config.toml
n_layer = 8
d_model = 320
n_experts = 24
experts_per_token = 2
d_expert = 112
d_shared_expert = 0
activation = "geglu"
moe_layers = [1, 2, 3, 4, 5, 6, 7]
router_score = "softmax"
normalize_top_k = false
routed_scale = 1.0
balance_loss = 0.0045
balance_bias = false
router_logit_norm = 1.5
init_std_router = 0.00827
lr_router = 0.000873
n_head = 10
n_kv_head = 10
head_dim = 32
vocab_size = 8192
norm = "rmsnorm"
norm_place = "pre"
norm_eps = 1e-06
positions = "rope"
rope_base = 10000.0
rope_fraction = 1.0
qk_norm = true
attn_scale = 0.19
tie_embeddings = true
parallel_block = false
init = "uniform"
init_std_qkv = 0.0434
init_std_o = 0.0109
init_std_up = 0.0434
init_std_down = 0.00858
optimizer = "soap_variant"
lr = 0.00388
beta1 = 0.95
beta2 = 0.99
weight_decay = 0.0
lr_head = 0.005
warmup_steps = 50
schedule = "wsd"
decay_fraction = 0.252
decay_shape = "linear"
final_lr_fraction = 0.1
batch_tokens = 65536
seq_len = 512
doc_mask = false
train_tokens = 320900000
steps = 4897
dataset = "wikipedia_en"
Below are experts of layer 5 (counted from 0) of a mixture-of-experts language model. Rows are named router (the router's row for the expert), gate (a neuron's input weights, with its number), up (a neuron's input weights, with its number), down (a neuron's output weights, with its number) and show model dimensions 160-239. Each number is 500 + 50 x the weight over its row's rms, rounded and kept within 0 to 999. Numbers have three digits each.
Before each expert's rows: a language model's description of what the expert responds to. This comes from a sample of Wikipedia text that the model never trained on.

# expert 10
What it handles: Table cells and dashes. Pipes, dashes, asterisks and placeholder entries in tables and lists, plus sports position or country codes like MF, GK, USA.
router:541531450481443476470580445406479524585472467563469544446592485454521505471502429522445498544470484484511468482522447538524484537466448530524594449546475618421475459474470532404458460529537372561511566548540501546540487459540577594366609422
gate0:564450441519491323560454458440417500504556447546444505463502481509461480528600465509456460532444506477387533531506516518482476522560497507495556506540425514456470538507535463572525474553488496534491513523467463498524477464541521463621449523
up0:525434450583499379555488525510549525549517498464341532502411506413413555519598472495470390508487599482451517492403454560453525516478455400482526520569522517479565464443581428462501444484454490448515593437564550481485442490414567598549465478
down0:515507489516494529591587458419510566422528567345507523618523468481509520498549439493455480521446556517455493441541474510476468559562519515582468628441521578452488475535457480514454524480405482505527527412486493562431449584533372516501501419
gate1:619480558465566479441532575535507520416449490449536419575561494503548418490429513462474503437485524559559536530587431492519481536485470456460478503536454482520478511493498473484551491593464550465505498540547482502435602619559491490612432510
up1:614516432502552426429466502541577422486547446444422503482456469465436515489463523542513482527541499461501569397514574574609534490504488501483562420470515469530488566403561565527584496589528459438505453507471557538447513503551496541548474551
down1:571587485491481505499525432488463463627496423481549497578547546523494480523466527545491558466503464378447506447498373600462523474501442492504507535486517572429559542542509447506431410498572564503468560537455517508449439448606520509464551461
gate2:481481450494397446383484461492579563393514525515501586526491498579435581533592472493536516483503500557479557534427556442508488528494538498526562517526473515449576542450590525554532522584477524508540498520506571509460546490562508541558555536
up2:443565447449528443532567433524529521569511450468500427591452464405460463493495476497528533602405467484438431552507467454593494437545493531523434514585572520626470442561453550511435488525414448411474517479485489463529502514507484450461453513
down2:433515462465492421517471455506478543445528497549523467440530503431500485399581464451479420475487461621446547576537547498544557496499544469472507457490487509437499549508612518510526532521516449535562474441521518531551427467577418472572535594
gate3:534524486538468503521496447472398539596613537464520567502511577545482511524473475512437518518487434441444406499485515528457482528558538519478553489485428611499476450458475565395443503542492491472459431448538567514585442589507416465568522516
up3:487467519469488413486409498480457529383454401590470489457433508495458455450533577473415535536455493492531521398571478460461501610549490515475508461543519427454444413467528543531486392547567468511431580449528465477477463472592506412571552518
down3:442479563497468473441474539451490487609531486492521509543546555497405554480464434503485457484503487400456473510446471548571489565431421454552451415510502522537501505561383499441527561478500429565533477503501551557433506567433531552536538532
gate4:462567579494547370513433483571520519530467524477515470452556543468503502557500472508439497517494565429517553472503516530531425499442478447532455471450464459492474577458467492541495486467522482477443409531425435496519480473534515533454488516
up4:526513423578498598433516452472603522534479474480472421476449448458441506428480540471482491511558450505485512416503545536464470514577539454526533430597467506457489477484432501492569399550530490493521503529531495475546532555574556509542517527
down4:558456588463497492403605523419488473517449460533640559464509549485548582529580454488555546444485501469464511381437489449493445536475492500505544573535517493603490459450522576512472488487430509457577486547515605474528459490514466520428569536
gate5:497461461545553462535610545419475477492548536505587472568498474409574552481497536462539506623453553441532395525558453497440580468469566420432560571461478448497537508520499535421542485530522362486488499488412525457494498541532508518534586514
up5:428600548524511404408523554560514460509554454579445432471457483602433519495478514450546497493556412511418558490544492434534470486566511481514570487537473561572490543582479507445454536432521487443450485536533559514462532530396488505535549554
down5:541513519403575553512462533451474520490580360494563481483434433570514535582565438434542423472455575456536446595562485506492504517479519494512444533502541524543517502506464463504511462455496490594414495592544508481494507587527519491522466525
gate6:536550429454537476471566580414499525392585501559439597481486605472518440462465482567387449503549526550500463591510552449540529521493487507493473555561468512470513494520411610425547469442494489560456517484538513417511502533486441404479537528
up6:486473550505453494528452504531525440548422485518540546584555437557542647496582476480576592479457536396443452500449434552484540524540447543424559487352424524519429474484539410521555481584469496491424526546446512464469455491546523554480501444
down6:472513559441402555473465514527510486594534491514650456417448492482466473478536516475611468498532488503508490447485522518527526533467488498412491525551594600537589583489563451471472549535483456488469483504417494475516526492507458561471463529
gate7:576445570454480433460528492497503542545477442530560550526501520503451478513497433527480514459550530386544470421606479479512514507527457517510575546362431564484591525595415476460568405551579464530553527570427508469526526514560534542432555431
up7:483592564459536578425555518496477423514482499520386527525481552444495485584474575465515583511457497473482600465536535499539595540498586387515492488492431521530560498474456423504578468558459570575418532493573509498507368494480476413481503428
down7:564458493489539563550467564531548479519553390471549542514587434537431466473452462391517485439500571507463436499502562475484558484501517563467467481607483545532494597451454517487473576467537521503387596464584540493518494533474464471452399523
gate8:498417513415508524455601415533491434505412402463446544482570540538446520583429518465612588563462504497499530555609452516512539440567466513475461484593538525584519545468461538559538460562541480509477425501527483603501461552481556544533489487
up8:543507593498531505569475526466488537497473490443453514472424480488441542426584430553362448468477472536480477459484524575486476526499494517497551539465547418446530543515533534435477529536523509486502505474523518529455534473554556363513495549
down8:484562530465453593558470558436557492548543494447435416558518415514512474464570546520557497611531515473462487341413494436570424445497465384566537458514524521524518488509558491533465475597517580497546412499542508463441511438443574513518481448
gate9:534528474456432531482563519378439566474469470536563513472405406519586434493491421464605547568483477523515485502533524487571409500512506511504513528535445617501492483567496557489522540509494528452442476466447559495469582503444499509434464607
up9:532427463506425528532486510561402519522525409516551414395489576574413599494524485562538447518394392539430571530432444472562524511490461454544457463489458544557500466483432530551405589370603500447417491542550503505500464506503540510500552564
down9:483538416482465486468582512474537369533506570487499540438549466522491571542506426474559482514520465523556560444622558569508495526503503508452419432541505520486512519514499540463479581477470460518543390437449620639505584530575579447480579587
gate10:505495407523460498417497553438428433574560437510504393478522398495472476556455488456513512426531529513409432469402523442603533433517537435437536435526511497540505421484530530481524478597569523484469494465451507581434409500511462469391555532
up10:481513475410506408546472524552527523517423528469571566551577532507516454614475555587460457573505542514518578511470447530455479535468559505563473544475475515488528527508453602527438438523584475503400526534543384478550481501429502472491508535
down10:519489540583458485488405433530483474483509549582517540532481514475554530496529462490551519527580468494443485579548511470488489508463548460456528572519550474550457405523521539514452438488461466408519530523461422517463407479556429445450528455
gate11:543495427527483495435505467598496556517557415472398391599372520486534532524464555486542390573481506472614543486584466516507487535516511527504495585539499545561439453460598516503464588578512490441555583465456519472519504508575503531433565506
up11:472444501515551505550507530465492546518472599456543508487463567566481545560540537492492481393553495482524554457545468472530485451545573491496516487521455529432414518513508501523507548449529504571595573446563506584515473518448569584605527524
down11:605496521600364442483446432445581509552592550512516596469524498409387483478572395500426494423480523537494489458550551547506466504495504508430475533611485592480495494436544516469485553408474465546493433543465563545490462469560530466541452480
gate12:565470478542404575463509480528548520569525452506522458528513479453491475480534433447500615562426520416513467555446537494503526391531500544486473354492481467440622562540497445576548553473528516554580476539478475566399533512470446482550471436
up12:604471518481514499520525483447484555571474504560433523511463437446548521531483527501450485548517507461523556474402527467475423572569493576486434527524523525513427562639428499638477504535589551580512459478333527601533455522595499526521508499
down12:624486483520545468520579463481593479535508592482462567508429481475518467529540521410494465483506439581445557513564517467527457445456451491458417506441457478498482506544574528491465552526561394582477494493593518473519530533438419444553535507
gate13:552486489515439510451488475403549622517467557426473450382596489560492498524491466548442523440550364566468585479504542503461504467558499532392426519480518547636427478480460543453527528522473416452594505578544521446468490440599491597406473524
up13:458431540627453502483391509487522514463518568566470541472518516456497433418437455459482472375435538447401522523419511583433465535561615498468449503518514583502505591531451508488519483499530380403492495439452465444425548529561553537515459521
down13:588533512467516437487551465463440581504414600481475549575473580481517506480400536503501513538529571499540423456520468529469570463478515489586319570492540499447534473574446485542547464501455520537473453623496500582552488474494532541523469449
gate14:537559553574491531558554510493445462466449470570512515435520581381535502588367548433547467538564561524468534554581427527493548467493485585470543478498492485453544539471544544408512450430450404421512533539485534582572506677556502532504573499
up14:514483600485415469539412526479509559459517554450508539476437540459550442446491536519542462497505514512461568500453517507475475481461521521399459536573617498512535498446476459387440579404542437403438518543470464611431490516475419501516587485
down14:639481430430500497447457489590528477465441421533514451505488542541573514618612487571518436453509595486582537563450432545463479503575476479453547477518530500374576534523478517623545493460443543501542464434559476490521493430590530592581513518
gate15:474442485478486533425454481445477528418597426604503444492549607544519441507427582493471500404460458505540454484413542579514525529525514533528481535488474452446484453485542437447517448484534433448611468565467538506501470455563469498511437462
up15:445505420441477538486536556512522567499576518399517579496514519535470499531509482432482516483477502378503507523477465535468621509522576512461415550458465521438425507671534522412547582461477451562476603522509438517460523583496538404529503605
down15:540539545489492514486500548650442466479382541561461463544518539535527519454649605439524567497632515493497481539467493521547514487453511467448535464441493486486536509508533478409536503503543526455609458482496514479508595557480442522489428480
gate16:539513493464498558481554490516503566502506591511563495488498495523482494507503461512559610415484480550472513488445532524492608388402439437535438543410506467506596486450429474429370479534595570504560505456552477440518508582469589484509474496
up16:495495483457510355537475530456606547539487405537590488598488516560429481392461463523468519460494425514455512489441405481400572555542515429440475489517502509401514528410415553476400524454515464433544503412505588501428544474540481577485471457
down16:500430440511530534459498535472473529513459647499474571471488470486540523558568498468525504555520487489504503548450471461501483407460499443553423501528474597534510473519564485513529510548447528577610537503537532476513456468598524480521483490
gate17:596480477476506535535464477457518521522544507431450502477416528628526477498485499448525519484435468485488464371524445423542529454578593552450447468458393479514514454525565549512474531408489516498516482583474529434501552500532589529496507487
up17:547484441567455512460516422513565440494486519421524471514528508550512613484464490431494469478478511466495606505503512469539437450450433549552474566598489561519551549510548445376504540530566544533459538482515503538504471482451541497457537517
down17:535561450453471542413461486448457541500500588573452417518520558586475540477473528401522465467514450488384513461523417489544503423518471519507484477438453436599438430540489550530521532444503444511413414455557557493532521499475505424393448453
gate18:494499496459522393517569426395518520452607472479547489418518488510477493494520528447446419656350460521473493525517463486508566457466505585435419507550488576478509523458428465476394482461469474515503481426512555499460483523499555474469504440
up18:461442525463434551447452515434449521454540526527661493523467530485507472576415540448513465522503501535489496497498376470578519464445469502473433565509508511428566480581408469449490494530503492448536571462528526490435494605535483459530429459
down18:441461514580496561562492574546543494494482587462476435438488507490480529464461562463511531456414408535507513531604473503451503600538543463468511442473542603493489486428478445440633440460458446533460576512541546443502462455573621461521496539
gate19:447472507470513506616439560474438423451570469434486420405477547540436487537600474503519459536464514526515476565591495467422497454497567501461513533564424454554484549457594457494460524582468447513469532440539550551472444514595548421497478524
up19:587492345518515531496454468455450496574436510509530485593510476561451497637530417482546476484516532492497488486486514518437458520474580517393492516463471506487480583490561498515528553493490492481473538548489457485521526443513452469550521439
down19:572475479465507372473511532507499432523442526516502448530514574574632509431505440477497445487462520493582438422520497443431530496495455506482524524479514457434557515553556528450440517517503512536370584464544516517509496529488451482437558570
gate20:526542482523486446522504544466580448390458488494427509434483460546457551576505502539534568539502465509519502525447485509481498565490417500562383431551616517469448552556446403494418473590605509559534472466493482586480476460557522511480561443
up20:559529528510508586541528475554529513498559402508483501516431495493506479489498483458441499551602545534551435588503498495535545483493460510489485530436448514466418549531595522452473496480504495524480483534399447559480420536568409552496538452
down20:460489454517583578438526491525509463574478443411446555521502437521472474460556527534497464444476571518486439455504418441544469436523480470583480517499509519478569494503472437562550529466436432538589516503406470408518529492498565555519511567
gate21:525520553514560551483486500458501438445494550544574596494432445535476510547409522361439442567527484476596495515430548471464522493412472521519459495441550427446504420521507504498528526575494496480552502490486533501433563515672549461448563521
up21:430506442474428496404475489484444540559497418474485432401492535351442421511496586546479512493605529444528550506573504501490442590478449526559507447521475428491458410518508551476494471591443524577528447373368535519487578513593502476567508438
down21:411458397443493529584551488485371539537539486485474480490497462546500499439484518594517568553590501473433456501493424498505480504587486550563436516494565488567487537483449479538500521409440562557466516430483540471501478530490440543555524553
gate22:546572445585492543500509504547557579386499496608514501475483421523524531537606470491561504449514460522527447471511547520452487474477583488517489532483394457502615534509518490532518404628589489447572541552511550499491507536578520405554490600
up22:398498464504484552576559591595455461455512440431493539452488381501476525460507549507468533498506381499498507462420491492497456464552495453496558438437562503501507531526432501551469456578477479564527510502512406505492449453418520524418606549
down22:442484499630570506495520448430475429413398604463504507488472486484517483579402447528547471426579461495494558500556497580489484514538473391497450493504517442469504500431445542504574443496536602441487454454493531531498449442509525469495519503
gate23:486520433402551496438515525541479480465486553467472536498558560477303456538520505493444537439568482466404444528607487559487566575512439453561420463413508467547516476501421490493404480520479513511466446546504447478575478442474509457556448575
up23:437422496531449551486462583446477469486554533527515573518454470519496469473573560562440527506422473478542502459563585563516481510517553594507491540517500432472462529502501569500568454511567491447615525510536529543479541536518504470429476484
down23:533485577514508474445482484556462486470404539484511479455501559480515454650519552588538569501463503346552569457486524448482508499471467487577526499533514502519506485477465474474441518462485458569549459550449436523451489470495447419543493511
gate24:433436471545480642435417554464464519591455446428425570527626529451483466486485346514506606494574562557537484573499526528447380554466435529518577474453546545470410503481436427511551498613451436485511524537537509443439578601564579525514466455
up24:473448567476541519529484520505315576505454496654635494518459520488443531461442436435522467526562557462392553462507502463542547454521520514520508539516485373401588589481493512470460597532488479451487468411435520528486433459539461518493481548
down24:483498413422538525424492526555610465523501472474526562445534499506511478452606489507504457425421526526492508447446518525513476426478498485524426524511449520431502495485477380510377521509537533499541434467525469399564548412587430492462516602
gate25:539412557498499432496519471494509507394440505477535546473421503560505494500559458480520544562568513526578536408372453480488442432541442494574449479573457554486465437467621536475441500520548479454608506556478498537461478443527421456453579423
up25:543540603459498568448533539610453558475502439545564418540490438529394527498516443490583425560551538508492596535429481525547456573467437540493452505544469469520434516515432543427512580489554413453492480506470468517478547504490475546486531568
down25:526527450486560494466568554443394502463507538564506553449507519501583549485501527436430502419528429496528498468484451484483476467605497498560570502517479560502437383544539603510445510506593418495524604562471462521496504518495483441409575581
gate26:527540577471509584452482457503554407503474434494537514579612487463515490498561510509437499524524461470541510450483565566543408387509440521415480499491504480541501473482438539562452372529530542541499486576518584487439527490479586577480529497
up26:532490474486457496514496546447487533513459490501527527404529618489427463479462514427539545547450570477489555525520385452480541516507619518549546481617514487490513499522410539498603551400494586439485523480402528442518517517497602528527415484
down26:551587422483532492425467498398531467554536559553596570528444491393365530568466518471532577510557475415518430573561455497553493415447479555502545416506543434456507521509497431497561608512512542562451506564477545552512433484522560558513474506
gate27:523591505453462385534566473498482497446503516484480559413414452466452434463428545573501483561467570466418543514514539459493441536531385457493442521324530475517509486539508525509503514402533447465563449520535537492452525451555477546485525512
up27:399589515482506480454530475437428617416511475589519586519505317516515577444484469443474444473480515411476504442511526464478454522475484550425537480455504499464495470543517565534513524539558545469447503457468479475475525493631498462458492467
down27:550504428567546460650531500520462513468489475519505528525470549476605412480514553446525503503531533611461447525518515454538530480595468482451611539521469550455518583502583434559377497562521528620556399530614517521376483575548463554501478494
gate28:518495530477522551499471460461352521549595547448524522492432489563512464528464376561516470503492412561469446492413583490388538427467511471443479462488507588507474463577488464564516505479527488494470456396497498477469427511572456495479551513
up28:378482526505552517470474557509498475471479538463469521442564573480508598539567488454516430450625529511523413457472483476433527519452506405461550428456538483484551452412508400484491506489467551569561506335561565545496404504495502402488400454
down28:506546494555437530565492448568476526589528521515474427401558459498478511509482482486638491543512483427570556481571531600467417495423565564488489506499494522507499525450582460421518451414573482523465400504473507518524478598441525599547460574
gate29:464505478550493498505446426537496450463518507499429553523544573507438523473506476529534373537522488498557432582456540579540460433464525528497537502559513526493585522444587403530482490546472513516471466486498404471474459548479513478542490471
up29:518475550455522496580401496479509600517564469462503492391523460437457544498479457464569413563621598533459563541430473481512478466519476514410497403533623598489485496509536436522478520523450645529546475420482477482523534450494496521458539440
down29:484445503529453514449441505574545498536460483608432456459455593541493417554466483506507443491443485477493459533526427498520585394449563435585468549501530452584458440462478480492537478483518502456548505516484448477476412500485602529531583423
gate30:454414510524413447525473499463547566425502555503553414500560494488578372453513499447458498487479525542443522560494580532529527424438594530566548514552489496491472503526520486519451490560548498511550514524527510495450469484511562444469534452
up30:460478541479459507507503539437550392480475507437487481492587555567480429568526424485468541505593416568525474480459460480539486538521455530509487532475568489487582469560556457476554465518502453519535459481491537484506449431498556539466507565
down30:451482503563462541576489448487536492502575504462443546489426557481551471502502434527541477582560502483535469428588444494531492570562460459504429434620548479555470482440516522480473526521560515340588538525497572543496470457432465470507537518
gate31:594501555488464497503507645478526454557490515505506471517506500498406484494462466418452491510439616568515429496470520544544544506438446485535462475508515523524523524541468506467492528484425501503564600568498472428568527469547496516424565483
up31:470581507598479517518490512504420478530448456521573398423486537468558384511438534500510507496524576416548489456511535507490551528471540567440550493428469551467534517390435509530466538440467410445578368515557453503439442512508498525506451483
down31:557516504429503577508498517513458530496539523522556550529519563522558443463474509544471310469450511490525501449478447494580445541634469525519460579490470515523469514488536534501464444491514450430483614443404535587504515512486518470474478482
gate32:515545487465527591502481504530500460484475367438502545524434506457464569501552514565461454536556492550490514507580499440510471521546514559455433520481453455427564412462515580500552609480556485512482565429513513519451478467533476560389509499
up32:568561455429533435478495513509449412461560460552523569536516647472578496566528493544554525424490506516417448510515540503495511530539535453441577458511567577484496510520529532453596499523424474493635505457562557398549449515519435585413426483
down32:471474453482369532491431469494547530528447584469444497473521511529486531497528402446530535557380557478508550468482540549485438544461512428561460513418494565506421510543551487543387501483522504542509532514478503463572529466444455510626426448
gate33:520522542450558449457456476504541472559430553528549531464493523606389505453542504473494508481523483599476485473513484595492479476385490533534446409620483462521602500552549674566473461603517513570419454409506492491462564560494553548456475604
up33:487527470526517523533529454472539530491490423491548469467478454459531554492536607482503520464525642452515388476439495411519394501474519479489579554501472542494503535560421430523539543417576491526519556510479442534446610465545523522611529390
down33:491533529438428496496386464547408575460548493577519510425546480440459430479506469440518422592576477516521530504510469562450438456483509481495555529552498469529547540439519529446526402520467510580453524439478496472486472549437516483394521475
gate34:479448560500590511556498574474454491489512522495522512530404537542540482454551595437497516481514546496468498549459552436465396423407403461523432473454553583533576483596432522506578580523554593426533411474531476500481428534583477500461494511
up34:543458445457560516428528557571507487549513455447607407437495485383481453480519502527550497504502505578488485448442466540492590482444552483494579545441536495508504428510475514558502580455536429522521563516533496522512510491543456546476501529
down34:522441506543460486491445437577545525566391528544471536580393528487497480507493564500458497563544541490443529477518568598509450525531542448497482497493439434475536437529498530394570482518524491469413523438520486469401544517488480480551426450
gate35:586578457464467509445548481423444472432557533467553562514430551561501509505453442484489442539495506472449471517474551552490558475590501560474566557509591408585499443489519574484413506518419511520564504585536490568438545479545464446555519609
up35:511519470484454569474505471478435501547576537603471494476596507455484538489488566592488510404485583470413542557528528505504559532406452486350484478436422560438454527481482417550464467504457474461460425429492543467595408466530441483535464462
down35:498513511573481418514524419561475552485579506432474461535454476573489494482498429456531558585539467525554498524455476412475509463486558529534478575453466590457523476456462497563434542559468419497474454566480511526412533510567553603561536484
gate36:612430512519536468462463497400484533441496550569502467474460483492534538495382496489538475514363485616514520624566447566541501480562620475565493521500543515579531470511475458483491547515470434557430530491483536661489528502474479486515488450
up36:496471538502508566577542560572441480468532473517470495439469537504525422615595529520484495552544435432515547518573537479446444619525445533532588454508534517503525482521543520606478400526490532475473400438427398544502399546551425530581464454
down36:473546534439385469421527518529602565569465527543606398475606488474558481461399479505562526492486499470519580536505422565467465566507465558493471570511492513501468557531430489453581514488572457509457532576475441459499494428451513482577556602
gate37:499533583431441548449431523532519595480491529465513447494565532522449494516508498477550561472453607501597428598552503446514486541545450534605527467510520567428499544535592548465511517511524501506465494430504499471583480470468617498424562460
up37:448498455574458569462549451490535453538501507412521502473524447499416536532566480466595473443596473553486505526507562557490469472554424551498455401408430506612524534444565487539491559483432424471493449494484510553527495532434520501564513484
down37:477497539506472542557549662493498549449515526463454510407577554551508487593466524532554515531559407495562481552511601453410496504472573585605556493481475473453399460659510451494489459489559475487520567454455479487429464529523542461550510426
gate38:523476510391649492468442496563537508560489440483498474434395512456437510479533485561457520446630482587448521455553533438448490437364402629475535427513551486568492555548572472557502591495406438538430443534514541490520505588499531531575493605
up38:568514525504462594511505514502389580482543529544609559376530406421531503532510513540520567433542451445466474573480510528466541436539435545550535491552422596516494422588534580558547540429502487533508405479486533596563453497526411513490513462
down38:496471597520523466519496510487509511559510508396495494453462531486433515493525533534479576494518507557539443472516509464552593472575616548413478468458593482513534474527575555469493604497410503463550553588512549455477437384471576513552373452
gate39:503440477458431526376577495528586461506500569516457441514378489443459550569538526440525529455522468542477472600435500430503542484610522535407537501525524501481543618489540500598477553430545532582543507445451568462508451483460521442529492495
up39:516519497514477477484576491474521531461514571410465411433391584466504480564456552477465512445587493492513481449590456410606506575532507547479570556572532549522586519527522478528460503535594523593573368581560557534578409514520445497498508460
down39:453504537587526524556476472535526533482482419558558547514553442443431474481453453539590540496503508470507491473491473494454473528381464593529438566509585439595572485532467474520390509460512534473521430493492458531594501539528452535559534487
gate40:489413496539524482532574490574477544405528429530526449483559489545535494561427608555476521449543501494563496509585450526484436543559525448455485541492523507475521477501469417502444473508560484488456556469601444442506477576544447425550532459
up40:566518476512552535512506518519443476565427431364491518460505543457483508497531527542545508539515506469415544512516458501506606556480545470442512512552511416480405628447613548504487559440598561447385402531446514487508498500489512468457577511
down40:579431467377466506403507515532432529565454500547484560461535512495530541496501523576529522542503478513444513516465486591484478507506579524546534526459470489503515561470441494368462380524451487497376497594464476405432584429469348435430535613
gate41:523434493521575461426521603482518485565539546482429534526485547463545473541487531422527452504427487581532511498568501533569526466435524421430482483528617462501415448473523497502426489524499467470475489471486395504398511571421535459357479466
up41:485505455514492448429473577421553437542574533476438598441543506515552530498494438477513489539553597496587565450501414506537505461398475479570436481482559432488400384526468525501465430525488477554511476573470456570544441552391482499428440460
down41:579520485559508413463447501511449468450458512532482494428490496411458603472513452541511495500595474520483486523579478602524581471554594455524530518496511460490440417404487484406446490451508513522403539523522526504474556457494563544536428548
gate42:573555504479498532572501478562529555394536524517560449474489521516442510568499525588601481457461544527470493537455413442498494473530543598544550459532522529553456491455377503565500534521564502468517547476462467416480562614541527497432619536
up42:481544498544483427498499431446538542481527579508486454624522530462514480535543505515480504470457498503397491569547525441454502601449476437503561519462519497460566485462550556580661426431630469514474484505559530501522500549523558517454537597
down42:484439425554430577520515500467446424376460521515480464472548477526531477482453565476521569539489449470528444631454446490534482547380537547510534453524515455488576517518504497521489553532595499490513541582504487525486515565571624598495516504
gate43:496485556559397483512569441504489397463631480505436481519550461513431505496504539454513479477480451538484470421626424571448532506503510516498563504498426530452520517502528527461544521483490477515488496499475464478450502456512491422470520452
up43:561520518518412603479451527486415599537510506435499496556522539584540586471490437470538480485556510476519438554581458497377562694480569546490519503444394424479570465453499504396457493480438493459460550558507445440502545514459489455562517455
down43:436440541473532425387482494499528483478564412447482534567517556471524426430556470477494518511476468544424479496542536412603427447427512501498496490573566447514526443502540587568492476410417468397450532438546534483446421587493378492532502529
gate44:468607482504490472580494579524591495486483415462520518484513477478499439565509535578434391502524551516588517463517556403582431493443460621478423586517498462480499431381443506484512498540481498479560535481530468394584551552466562456476508508
up44:532556514538441528446461538502437508461598505511539424510534480448489498478474569547479499366511477459445517562461520575493457523600521475449569505475491506472550489537528474465493479483549468569521491492574501483539511543511515476446582495
down44:472474546495482537482459549495535509494473499531558458468422443480456478437459419604515477471497442443513432554519533507523523594463555582537399549488445513542523467500444520603495465538546550531376531490458385582543576529478502507545532357
gate45:438503526522515491512479477472517491515530509529566455472513493506666446505471566517434537503500429512393501478470541500545495518472403441486548496429506513537465533528592539499518502462495455522507516428446502415573451428551472591646467477
up45:603477572496486497507433431511573469482498508450572540536527493471468439570513508466426490478551611520421509557561516522575410576460479574512524583448330493531470495567386575410501575512396531509479421550506520473539565465514525542563551497
down45:591531472389437531523460399460504556446503462525415468484561555479441499420540456530530530471509421498479534611446488579499520508506482438508547518402457536310442569449509502538503463435495434587467529450551524479576579491500573470483530443
gate46:498584484515467473535507564486450505542472526476362496500465539488491617451420406397512488468475425514637470485533534395427526477429526502529562525377489435457459428502402525463505516443469504553543512460526474505549557569525520548435507518
up46:495565403519560497533627557475502555454566581432536509587483511541648649551495472452627520541550503451434509436448474669519441544508479571476512519445459484586502479455483456498507610522474518528445557549472549457516496504509520504455536494
down46:489476458479456505612555532444513361475521475547522475453527480421446437649448489477496585448583544420530483544476502500545484529441472564474521603506464457545403544459485498534506467432526540543479483475430479433496490454398502499461456457
gate47:567511568467513525568578526537455512525527526412512584481458466502472486488499547483541486411415532459407516571517503440551599440519495548528575481458539520449557543506494467509496506489524359465474475512433515448509525423468452494516525513
up47:482401514548445467466487470466512494529477501576549527520450574534493532572571552527576498478532418528436465537499583554567462510401487408407548472509493537535527496519450532566466431432512495521520545477477480565568488478435520494486518413
down47:439581542420529498482474451526586546603541379461585410506494472519550527446537502468520491508571552531567564488450500503514450640478548438471520464506547428449513548480499521474466521496524546558472397498456488558472537546425473402532542463
gate48:588509582588522465480449518556554474538515618446541524450476417499556481564544491596467464516506479453502492555455512559521462520498483482528504488495568510504606485508528554585629503509447532542489428598466388442560521516543554487479507513
up48:480528548458523546506503530421472458533547459484547486459414482470538466420533511472361447496522522445453613520465479526544494503497485503557468550393459531583434474511419522482523559474494553583495528538485505454475450529481477562441404475
down48:432446376448553489487548536453445541480484558422426466528527536479458487439404538533535496567544551551517428424502420571482496524515429539447518479601498547371536553423478527487527486481506456500475446601541531509498463510488516422556506484
gate49:512536486557484447455549518459486594507557374438451500537394595536450447497504508479596456498535547497471560484550460523463451536481523444475523487525482506559516534555566443559470393550498428456540485555549485524459460459553453585529549490
up49:497464484478496490471527435385472525461515464452525516502478523507521507527513464504554546479527548554506548434548574514594423547525444444521480381552521542548408547542413487561480499529559483450491453449537572494523496381511463463570650549
down49:474570509537512416530475481454463528467480483535580473557515502540533540537513541573476504482533527509473384482564502499493475459475512500513496449552493479519455477546492528568431454428525544474473476497435534498498522470531432569486490443
gate50:416542437442458522515546498485537559446537529539529515475486400520476394509550557528546497561454479513466547531456544484474434490550520556480491494533518522548436470402457625392595553518500408495515446522433580583527461486471521555600483593
up50:514481582586463561526525495513518488559433531494475489513573516578419514499496508472488451428587559437543546470458490515478523426488484443504473470515494559494565543490541452436436484487539556511507543510546493452536497527552484366510549520
down50:592499486427496559558500521428461454555477465491513512468543400553398519554559579525505600544489485514571548598527590552563434509379562427510547472502441489479540650498432458504528523416517461514458458466465450549545530555531563570433452482
gate51:515498484504587566476488445468558538545449520406496500479546561521518502485511499514385494516511548534602492518558430464496487457442509459569549555460472571471508570588479456502605557480519530419512482564599488469584516461432511482505468452
up51:561406489502584588449508488493513498475515554429475435540532496548615446551520502538474504535512542506561611459532476550479488514557526425568582492550433491519458445502500582392483506469478509468498460586533493542499470503479498487519404447
down51:460508505524548506433580561542630492555483585434497523516426413523389524499447546491515489568545526502531526474654576491478524520411468626524555448527440513517554491544511540542512471507551461461523554470445507516558468441553547496558445573
gate52:521554432526505521528484576521449547457483570459491506439514492506555397546480517595489519605537676530516427544476523541499444469499456470531543446442571556472469538471421458495527452496471498641636476423391482391564475483505519534565509437
up52:495460433559560605539571535463514608558516418557508456513527443435481532556522542528510464505391518394429532493442521633592563507478505511408555532455549430481546503496457519494519532525546556425474525535423606521565494523505540539510514493
down52:436546488532501445507466520540503514407491533438514454498503493554472497437512496520537596495570517532457520498615508522542540492548450576480601482482481501467548560573596579528475525450502523491521474508547434456494498396473503488464449640
gate53:541544449486590538441425551530520453478462468494528442467484450543581516485398501487508419445470424406399546568559460439483487521441499501446514555500455477460511543488545546533472404483564432494545424558483584524504485459575446548522528446
up53:557537549574515457502583480428551526531528416513505487585513430506550524563527490565551455433563543437475491531460495526374470490546566477430516523512522447544484671459522488540592496435520519465615421541495491560605487523484452554511498492
down53:516558488441421572512420409476572506552583503506531546465593441501550656506458547498490553459506501604478575400520523470508593418444588550516546457503504518437609501482496535506504418478447584476544485446457572463505453403598446473575585566